From a checkpoint of a small mixture-of-experts model trained on Wikipedia: 8254 steps.
Below are experts of layer 8 (counted from 0) of a mixture-of-experts language model. Rows are named router (the router's row for the expert), gate (a neuron's input weights, with its number), up (a neuron's input weights, with its number), down (a neuron's output weights, with its number) and show model dimensions 0-159. Each number is 200 + 40 x the weight over its row's rms, rounded and kept within 0 to 999.
After each expert's rows: a language model's description of what the expert responds to. This comes from a sample of Wikipedia text that the model never trained on.

# expert 6
router,161,260,205,226,169,175,246,249,191,158,196,212,134,141,228,197,180,275,247,236,223,225,160,126,186,198,173,202,192,202,226,186,269,108,181,157,137,157,236,215,213,229,161,193,176,209,221,213,186,191,232,183,255,233,193,208,252,146,193,229,187,192,211,249,180,198,177,267,189,238,225,163,140,180,211,170,272,152,160,218,211,253,176,174,239,185,215,238,212,238,126,258,135,275,158,147,150,186,207,183,177,146,287,180,222,295,176,180,285,117,228,232,207,249,273,232,174,206,181,289,180,175,214,218,181,182,226,191,224,166,173,247,192,195,182,220,262,110,176,177,186,167,199,167,280,158,171,180,234,140,208,215,167,201,213,180,132,132,271,142
gate9,134,238,235,199,174,169,248,211,237,129,263,157,180,177,274,207,213,190,247,189,210,239,137,156,248,173,272,200,142,241,146,214,264,190,148,202,266,221,248,215,147,182,222,197,222,166,198,194,213,223,199,164,249,146,208,148,279,197,171,288,170,177,235,182,242,209,122,203,173,32,180,221,272,176,190,238,257,151,224,220,270,175,139,255,175,207,270,221,183,216,162,218,179,171,221,148,174,154,225,164,192,210,213,145,204,205,217,228,179,185,228,171,184,129,162,175,202,161,173,242,227,247,201,150,211,160,142,225,252,232,174,277,164,224,174,97,170,208,210,235,198,149,211,210,162,229,136,217,174,220,253,193,177,184,176,208,179,203,200,201
up9,198,198,198,161,184,209,219,164,176,221,240,185,242,321,227,155,203,195,116,186,149,229,257,237,200,157,250,235,227,191,198,201,206,259,269,224,153,244,185,222,246,206,248,245,213,205,277,255,247,139,222,252,239,143,187,193,155,144,180,215,145,106,258,209,199,181,186,238,163,206,188,245,211,291,181,201,222,234,186,238,217,254,165,254,235,227,187,183,183,129,184,182,262,180,175,246,171,174,214,191,254,161,180,189,206,267,275,246,182,217,233,202,246,240,196,145,233,198,184,210,152,135,260,183,188,121,198,159,213,165,200,228,181,234,187,213,142,241,113,183,195,204,308,166,154,195,185,174,227,253,211,111,223,163,131,225,197,140,238,193
down9,196,207,260,277,195,141,153,220,215,245,166,171,216,118,221,323,216,150,149,291,217,174,216,169,174,180,218,239,149,165,227,248,210,251,179,369,182,205,245,132,244,179,205,173,211,197,197,190,187,216,137,251,117,191,195,216,242,216,184,180,177,185,190,142,193,232,186,170,262,212,179,216,198,267,230,137,196,177,248,284,168,173,216,242,221,223,171,232,192,216,201,184,111,191,177,206,245,271,174,222,162,162,201,257,182,249,247,230,188,236,186,197,125,185,157,226,186,150,201,224,190,260,144,172,220,152,182,192,172,173,196,181,227,138,172,168,172,235,177,185,170,154,180,196,162,186,83,191,213,255,197,217,211,187,239,192,207,188,242,234
It responds to: Capital-letter starts of proper names and hyphens joining compound names, such as Karl-Schenk, Nouvelle-Aquitaine, K in Knox, plus paragraph-ending periods.

# expert 1
router,133,187,186,197,202,283,229,206,221,133,225,263,207,188,146,191,236,240,257,214,126,255,117,215,223,197,215,185,74,184,258,240,167,199,220,241,214,205,190,181,199,227,124,194,190,248,169,194,183,194,186,197,155,160,217,199,231,242,170,227,218,288,246,256,155,167,247,189,202,143,238,262,171,230,144,189,179,206,216,120,171,181,192,250,235,202,225,199,294,273,214,122,251,162,185,223,209,221,216,196,223,155,230,199,195,250,166,185,133,188,179,178,217,230,248,186,189,212,167,192,277,191,166,156,183,215,236,221,232,263,121,173,201,211,224,213,198,156,252,276,145,216,132,238,204,207,238,226,172,150,155,171,163,133,130,237,226,134,210,126
gate9,228,205,237,209,146,235,215,197,160,178,157,167,193,221,187,205,181,262,139,225,141,173,173,178,236,282,205,119,208,215,203,157,194,241,171,149,231,251,185,230,199,211,221,199,227,234,228,181,158,209,165,186,233,234,210,116,215,170,202,162,275,208,185,204,290,152,160,235,188,127,186,227,263,258,261,139,217,165,200,136,117,151,233,143,173,188,209,210,206,201,168,165,198,156,165,204,221,98,220,141,224,222,167,137,193,195,173,141,202,213,211,344,244,209,190,203,253,183,206,216,228,226,178,122,186,226,172,199,179,203,133,232,266,309,170,242,176,182,207,242,206,240,203,177,162,187,199,251,207,265,175,191,252,200,121,277,188,174,155,189
up9,228,270,225,149,198,151,262,214,210,164,179,191,194,199,198,271,205,234,221,180,250,225,207,181,223,200,218,225,229,156,253,231,228,223,214,202,148,183,197,195,199,215,197,228,172,173,167,198,139,181,238,247,156,140,211,231,168,262,166,189,194,264,158,216,184,214,344,231,147,198,197,206,198,201,240,209,164,216,219,226,279,221,206,143,281,229,82,212,202,298,223,118,219,233,239,246,235,225,174,201,208,229,145,229,165,186,168,112,280,194,235,130,178,237,168,198,159,204,207,225,164,279,237,257,153,259,251,190,240,209,253,243,194,218,286,153,230,173,217,146,221,175,202,195,225,197,217,196,132,172,202,227,207,176,209,107,184,175,172,281
down9,194,177,196,303,212,168,183,229,213,167,192,253,231,231,231,223,222,187,211,170,272,202,269,215,278,198,204,211,144,209,172,202,267,246,244,213,181,132,164,242,199,232,159,221,99,168,171,129,232,213,213,192,149,249,227,207,215,174,220,189,262,166,188,227,164,194,223,226,241,142,136,186,223,201,220,176,165,236,255,244,203,256,190,140,179,213,217,170,254,169,179,168,262,194,182,180,242,259,194,186,191,210,192,207,253,139,205,236,225,169,184,173,218,242,221,114,243,228,247,122,151,165,187,141,176,164,257,212,150,133,254,218,60,189,198,158,216,274,242,190,194,191,147,192,155,180,208,90,122,185,181,206,196,191,186,182,208,277,157,183
It responds to: Lowercase word-initial pieces that begin a longer word, such as re, w, app, con in released, swept, appointment.

# expert 5
router,181,170,194,195,148,146,197,184,226,237,254,253,191,217,167,127,160,186,206,210,199,238,217,154,204,189,178,241,254,256,364,217,202,268,213,193,210,269,174,230,164,236,221,246,161,198,164,294,176,148,238,170,214,193,189,142,224,165,129,257,213,124,148,211,194,232,151,253,224,202,151,131,192,234,189,217,189,183,256,208,267,246,170,165,229,247,187,231,127,205,135,231,177,194,232,139,203,236,215,217,186,159,110,188,231,220,227,201,113,217,168,207,193,168,152,211,212,221,189,113,160,194,222,200,209,222,165,166,175,195,180,97,222,181,187,207,222,181,243,232,239,179,304,202,254,211,243,229,208,254,176,198,229,230,145,191,253,157,193,219
gate9,180,259,199,206,249,180,283,190,225,203,161,147,158,204,165,194,177,178,153,230,150,193,247,153,226,217,229,180,229,276,265,136,183,176,240,205,145,133,162,250,233,207,209,194,171,191,159,177,199,188,163,202,233,236,173,230,130,175,221,201,251,157,154,150,216,228,178,251,170,225,218,277,235,206,168,127,173,172,222,173,233,193,208,173,224,179,261,196,256,178,142,263,220,148,182,185,129,207,181,111,241,148,112,128,171,198,142,201,217,196,167,166,194,244,197,164,160,168,117,225,202,94,133,87,154,223,217,177,186,158,215,181,219,279,195,217,212,189,220,245,262,204,222,228,155,230,142,183,272,243,157,234,215,228,175,176,159,170,162,233
up9,215,225,175,169,204,219,229,213,228,102,204,241,183,186,183,218,147,274,153,178,167,146,146,227,163,167,235,147,179,227,123,199,182,261,217,133,171,243,222,265,181,216,166,200,262,221,160,165,184,141,177,248,224,169,103,200,158,211,181,180,131,90,159,164,195,163,174,155,169,224,214,194,199,238,201,200,258,217,221,227,181,240,171,153,164,170,228,158,207,199,195,191,244,219,166,310,116,257,171,227,150,235,250,178,196,220,217,212,189,293,187,196,282,158,281,118,228,219,152,195,208,248,206,202,225,158,178,221,244,221,175,277,236,183,156,212,183,275,147,248,179,135,208,212,155,217,198,181,156,214,245,176,230,211,194,193,157,134,176,232
down9,215,195,186,210,141,217,188,148,192,213,244,225,169,224,223,283,238,248,240,216,238,203,174,175,258,297,275,167,164,92,255,226,234,167,227,190,162,241,226,219,227,155,208,172,198,187,212,154,191,204,181,211,193,123,248,234,239,128,239,266,192,232,155,166,245,178,216,217,186,211,210,197,231,288,241,154,188,231,250,180,218,204,217,195,156,234,107,191,205,205,224,187,207,203,234,266,182,152,194,131,220,118,187,152,213,203,209,193,114,244,135,130,197,232,182,172,281,118,310,143,223,181,214,243,239,190,165,250,188,174,196,190,169,183,218,132,255,222,176,160,233,211,171,188,171,204,148,186,188,218,207,189,200,193,253,269,223,179,239,100
It responds to: Table pipes, the first byte of accented letters (ü, ö, í), and consonant-cluster word starts like sp, sh, Ch, T.

# expert 2
router,209,199,198,196,235,176,182,191,231,203,164,148,238,248,259,207,195,90,190,198,266,124,126,236,126,195,131,173,248,218,100,280,146,148,211,151,164,174,145,178,170,219,247,161,249,154,167,158,213,200,159,192,198,214,234,224,105,150,238,191,183,194,218,219,223,207,218,181,230,221,240,178,274,232,296,176,247,205,210,226,204,191,227,212,189,93,182,204,166,162,195,140,235,196,226,255,215,119,119,204,173,216,224,141,153,127,195,192,238,269,197,193,190,187,213,170,243,188,220,208,248,178,191,245,153,159,177,224,216,158,234,253,156,224,174,199,164,279,198,184,201,180,223,166,135,212,184,168,205,193,249,195,237,172,244,169,118,222,213,268
gate9,180,209,229,243,157,170,187,174,246,215,103,198,158,245,163,113,237,199,146,169,155,171,169,190,196,205,207,214,213,198,171,232,166,182,256,143,213,213,236,218,170,226,237,203,172,235,110,249,258,225,236,208,263,195,192,155,194,162,241,140,269,238,215,210,218,224,192,195,169,205,132,189,136,220,227,166,167,254,233,254,217,200,266,247,194,186,184,181,241,286,215,146,247,197,264,157,222,133,197,217,126,194,270,162,160,259,244,273,243,227,257,228,165,161,150,139,233,243,181,212,179,154,192,140,252,233,207,66,154,196,155,188,217,239,239,144,189,174,228,207,157,251,187,228,187,240,221,222,221,172,265,144,210,182,257,176,217,180,260,188
up9,287,158,202,198,230,158,215,211,186,242,230,198,183,108,180,127,159,179,127,237,47,233,223,226,212,190,141,264,287,260,161,100,206,211,183,188,218,246,153,196,285,228,229,189,223,164,191,222,188,231,214,178,183,173,189,205,191,284,212,197,268,202,195,183,144,173,194,195,227,261,186,243,212,257,155,207,252,194,229,176,269,159,156,197,208,221,234,225,193,227,209,217,254,190,160,177,174,198,262,189,243,277,203,255,268,250,205,163,181,200,298,204,205,229,166,186,222,156,253,174,254,188,197,239,232,100,117,200,165,161,201,164,224,214,235,196,223,235,218,241,224,270,201,225,208,179,185,239,200,245,179,244,234,200,197,176,217,231,219,244
down9,237,200,170,141,260,228,220,227,269,287,221,114,202,243,191,157,257,206,232,170,167,176,259,170,254,199,248,186,153,219,245,228,186,245,212,187,191,175,229,166,145,205,214,144,226,202,198,218,157,183,224,202,234,203,145,227,254,184,217,218,240,183,218,199,218,172,187,198,253,250,273,89,229,180,186,192,183,217,189,173,172,249,216,202,261,169,199,219,244,251,227,218,247,185,273,181,299,184,138,178,143,160,194,154,112,203,154,181,248,184,200,241,229,199,210,203,138,190,202,227,129,222,193,251,240,250,204,264,264,217,193,178,190,248,274,204,214,260,243,167,80,222,164,188,176,179,203,222,259,224,229,231,152,135,190,194,268,108,150,178
It responds to: Word endings and final syllables, often of place names and adjectives, such as Ariz-on-a, Canad-a, Theatric-al, Electron-ics, plus sentence periods.

# expert 3
router,212,214,170,215,247,178,168,161,215,242,214,149,257,212,146,301,164,243,228,247,198,156,252,285,189,178,221,212,123,182,64,179,206,223,171,220,189,146,101,214,224,177,165,160,177,157,188,194,224,183,274,263,215,193,212,241,204,206,250,133,213,276,210,142,227,177,222,243,234,268,169,248,180,215,193,186,179,173,155,179,112,230,159,152,181,191,230,149,150,179,242,271,228,153,204,226,152,207,149,185,174,247,208,221,161,239,202,227,224,167,206,149,200,161,261,213,175,181,230,223,172,225,149,204,224,186,208,237,187,165,196,158,228,161,191,222,191,236,191,156,196,208,203,203,72,236,205,266,179,175,161,301,243,210,198,171,276,201,208,153
gate9,151,205,233,229,258,219,263,147,257,217,274,171,302,206,232,246,194,153,191,183,217,286,237,194,188,200,210,202,159,245,199,278,160,244,148,240,204,200,228,186,203,171,185,245,236,199,156,299,239,173,137,187,183,261,210,224,219,257,255,191,185,250,181,226,204,169,159,226,195,252,191,118,229,192,223,193,208,213,187,212,245,196,257,206,203,228,140,167,173,231,216,235,161,123,216,183,155,152,110,180,147,226,224,199,180,250,168,217,207,297,170,189,132,163,190,155,237,226,179,203,187,189,264,164,195,213,191,223,253,240,208,219,277,240,240,181,143,191,225,130,175,237,145,103,116,223,200,255,209,154,248,241,189,196,194,168,229,161,153,261
up9,202,229,181,196,227,199,192,211,194,206,194,211,153,183,150,232,267,188,172,213,191,263,248,178,198,174,178,219,140,224,205,255,110,91,195,175,246,199,204,137,252,175,231,214,214,171,153,197,164,218,163,176,223,209,232,174,264,277,259,125,196,169,161,174,183,211,191,131,213,192,280,123,239,150,255,143,187,196,162,213,175,213,188,215,153,223,173,234,215,210,167,167,223,167,262,186,171,113,119,167,188,212,205,238,248,234,212,207,211,225,281,239,129,208,122,251,243,228,248,186,192,180,192,147,177,124,203,179,229,171,233,156,191,205,223,239,185,248,140,207,229,191,148,266,125,195,168,140,224,271,199,252,211,270,314,243,201,232,195,198
down9,181,221,175,158,202,195,194,221,233,197,285,178,213,172,182,229,180,252,240,223,171,94,205,369,226,153,175,161,141,179,169,212,198,243,228,281,130,155,194,257,227,153,178,235,216,245,215,205,195,211,270,222,203,205,208,207,203,130,197,190,169,175,241,224,202,134,256,223,233,193,199,182,255,249,219,195,233,193,250,330,190,222,219,205,134,166,199,205,202,218,224,230,189,203,191,172,233,193,215,170,144,246,196,257,116,145,205,203,203,196,139,227,178,189,277,213,145,120,192,181,246,190,165,230,222,148,225,153,235,175,150,244,233,232,195,216,204,176,204,196,182,270,165,242,164,215,135,154,222,262,165,244,237,214,189,151,135,235,196,267
It responds to: Common function words and inflectional endings in running prose, such as the, was, and, than, -ed in announced, -en in seen.

# expert 4
router,271,260,211,179,188,208,227,156,164,172,159,140,122,158,170,206,233,271,184,103,224,150,236,119,233,211,225,214,256,160,221,165,217,263,169,251,267,206,275,201,248,222,266,140,235,242,246,115,277,212,235,179,237,163,197,198,219,171,181,244,204,205,150,172,205,259,155,161,212,218,200,265,263,143,165,215,221,172,250,200,187,245,211,236,213,191,150,172,168,171,199,208,139,255,191,213,274,254,207,232,208,228,148,212,189,209,203,216,302,191,199,258,187,225,180,196,169,167,156,184,175,248,155,168,238,173,159,208,154,243,212,192,264,189,264,187,160,200,230,174,189,227,266,229,239,227,201,139,215,261,180,110,213,243,210,198,185,211,141,268
gate9,255,204,158,189,141,222,263,197,173,197,157,255,270,196,170,244,253,158,248,282,217,171,157,184,267,198,187,212,146,167,257,204,169,267,224,224,241,176,146,162,198,233,245,253,231,161,228,167,157,259,208,179,182,174,155,173,187,231,209,140,185,205,210,115,282,264,209,190,207,194,187,256,181,236,201,188,155,248,254,182,132,190,208,226,214,164,189,252,137,266,146,260,192,141,205,274,200,255,156,214,213,201,176,213,216,238,140,200,224,217,164,197,234,245,210,145,179,204,177,209,224,222,178,208,165,234,216,218,150,172,166,185,205,156,181,296,181,216,167,162,203,127,355,189,232,137,238,217,214,209,247,196,251,189,224,244,183,152,123,183
up9,251,238,182,192,188,181,319,192,109,142,208,175,229,124,237,249,152,243,194,230,196,137,261,171,161,200,197,167,163,183,216,225,194,126,295,227,193,200,215,254,247,185,166,169,191,240,94,178,193,205,258,216,198,217,226,251,185,133,268,195,250,221,189,177,116,248,201,117,182,149,193,235,225,245,163,207,274,149,252,203,194,170,129,216,192,206,207,186,175,167,209,141,183,222,158,128,200,230,173,241,230,212,209,218,196,211,245,192,228,215,272,187,131,179,239,210,170,217,168,261,240,204,163,216,189,166,229,289,215,201,201,195,133,216,199,154,156,202,253,253,211,209,161,142,137,207,174,205,204,241,150,188,182,222,181,225,120,256,251,245
down9,154,111,188,206,245,236,137,245,147,176,173,162,190,218,138,193,134,188,232,190,214,172,214,289,137,180,209,198,223,202,113,253,212,153,236,200,188,195,95,173,223,186,168,200,187,182,217,137,214,195,207,222,223,173,196,188,185,186,210,259,186,173,150,234,174,188,230,130,145,131,208,107,217,126,201,211,132,251,207,144,183,203,155,125,160,162,218,219,152,284,180,118,155,217,263,251,133,182,255,155,222,187,198,190,202,156,244,176,220,162,254,263,254,183,216,212,147,249,228,202,271,188,188,179,119,201,169,169,201,171,180,206,267,255,187,191,163,205,241,219,172,215,197,150,158,222,126,220,253,269,209,177,236,247,185,181,239,170,203,222
It responds to: Table column pipes, colons after infobox field names (Frequency:, Publication date:), and letters l, L, m, h inside names and words.

# expert 7
router,178,180,202,210,230,202,162,154,164,216,192,267,214,247,212,180,216,103,159,211,189,155,252,206,236,218,264,201,181,193,99,205,197,226,207,209,210,173,289,182,175,121,227,240,202,205,195,195,156,237,178,230,177,228,201,207,211,278,199,150,209,155,235,186,188,189,237,166,153,157,222,160,208,172,273,200,161,273,182,236,179,116,219,198,166,233,199,203,291,175,292,146,241,157,242,234,202,163,214,232,238,284,244,199,237,150,225,195,158,297,233,179,213,156,129,229,231,210,241,213,137,178,255,212,187,244,232,119,198,179,223,192,107,213,187,184,156,272,155,249,251,215,120,259,215,176,175,194,196,216,255,214,255,219,231,193,208,274,191,249
gate9,140,194,151,203,203,173,228,216,243,212,214,236,275,297,198,279,207,169,160,254,228,175,281,209,242,151,210,146,159,205,164,206,129,176,223,190,137,192,163,189,223,178,263,226,205,211,159,199,169,186,255,178,201,171,117,255,175,228,175,161,215,277,238,241,174,153,184,223,188,211,140,187,234,200,257,212,230,171,225,209,198,240,215,186,199,192,221,218,172,158,202,255,252,196,226,172,163,183,191,117,199,208,256,213,164,240,186,210,234,227,231,222,198,132,158,164,262,192,177,236,197,162,136,161,187,196,152,148,130,255,222,152,176,203,192,158,138,328,210,275,328,164,129,139,254,225,207,211,223,178,191,199,196,147,180,235,236,237,247,223
up9,161,210,181,208,226,240,326,199,214,180,208,261,224,151,240,211,201,218,184,182,164,247,185,196,192,207,222,264,224,242,139,176,215,214,182,219,206,222,181,137,221,198,124,239,280,150,115,204,231,190,148,154,157,160,134,217,177,253,207,189,234,195,152,252,243,209,156,191,190,193,185,166,237,229,164,258,229,250,165,211,233,167,200,233,165,221,207,169,249,220,195,132,214,210,128,252,181,177,206,214,264,192,161,250,240,182,242,195,210,230,263,284,155,258,150,227,205,159,197,244,291,195,282,235,220,240,113,275,232,179,198,151,254,244,182,208,183,180,208,128,241,139,236,149,243,226,162,174,280,157,191,142,177,194,205,262,185,207,143,156
down9,265,285,185,187,243,128,161,209,166,196,187,179,214,225,251,186,188,232,204,255,274,216,251,266,226,189,253,199,207,208,200,192,164,290,168,219,158,215,237,145,180,195,192,179,185,248,119,180,230,242,228,281,215,177,221,174,207,227,171,251,219,221,191,201,219,231,219,221,221,163,225,155,201,163,174,233,185,238,119,292,139,223,216,211,265,182,244,150,205,212,243,178,167,125,210,238,236,198,212,246,133,250,183,167,114,116,213,232,191,171,171,199,214,229,217,210,204,138,282,192,137,208,180,228,226,159,143,192,274,150,268,209,195,225,240,244,123,141,255,183,117,205,260,240,184,165,133,254,198,166,221,136,150,202,174,228,213,209,201,234
It responds to: Middle and end pieces of longer nouns and verbs, such as -ot- in promotion, -cess- in successful, -ment, -ction, -ship.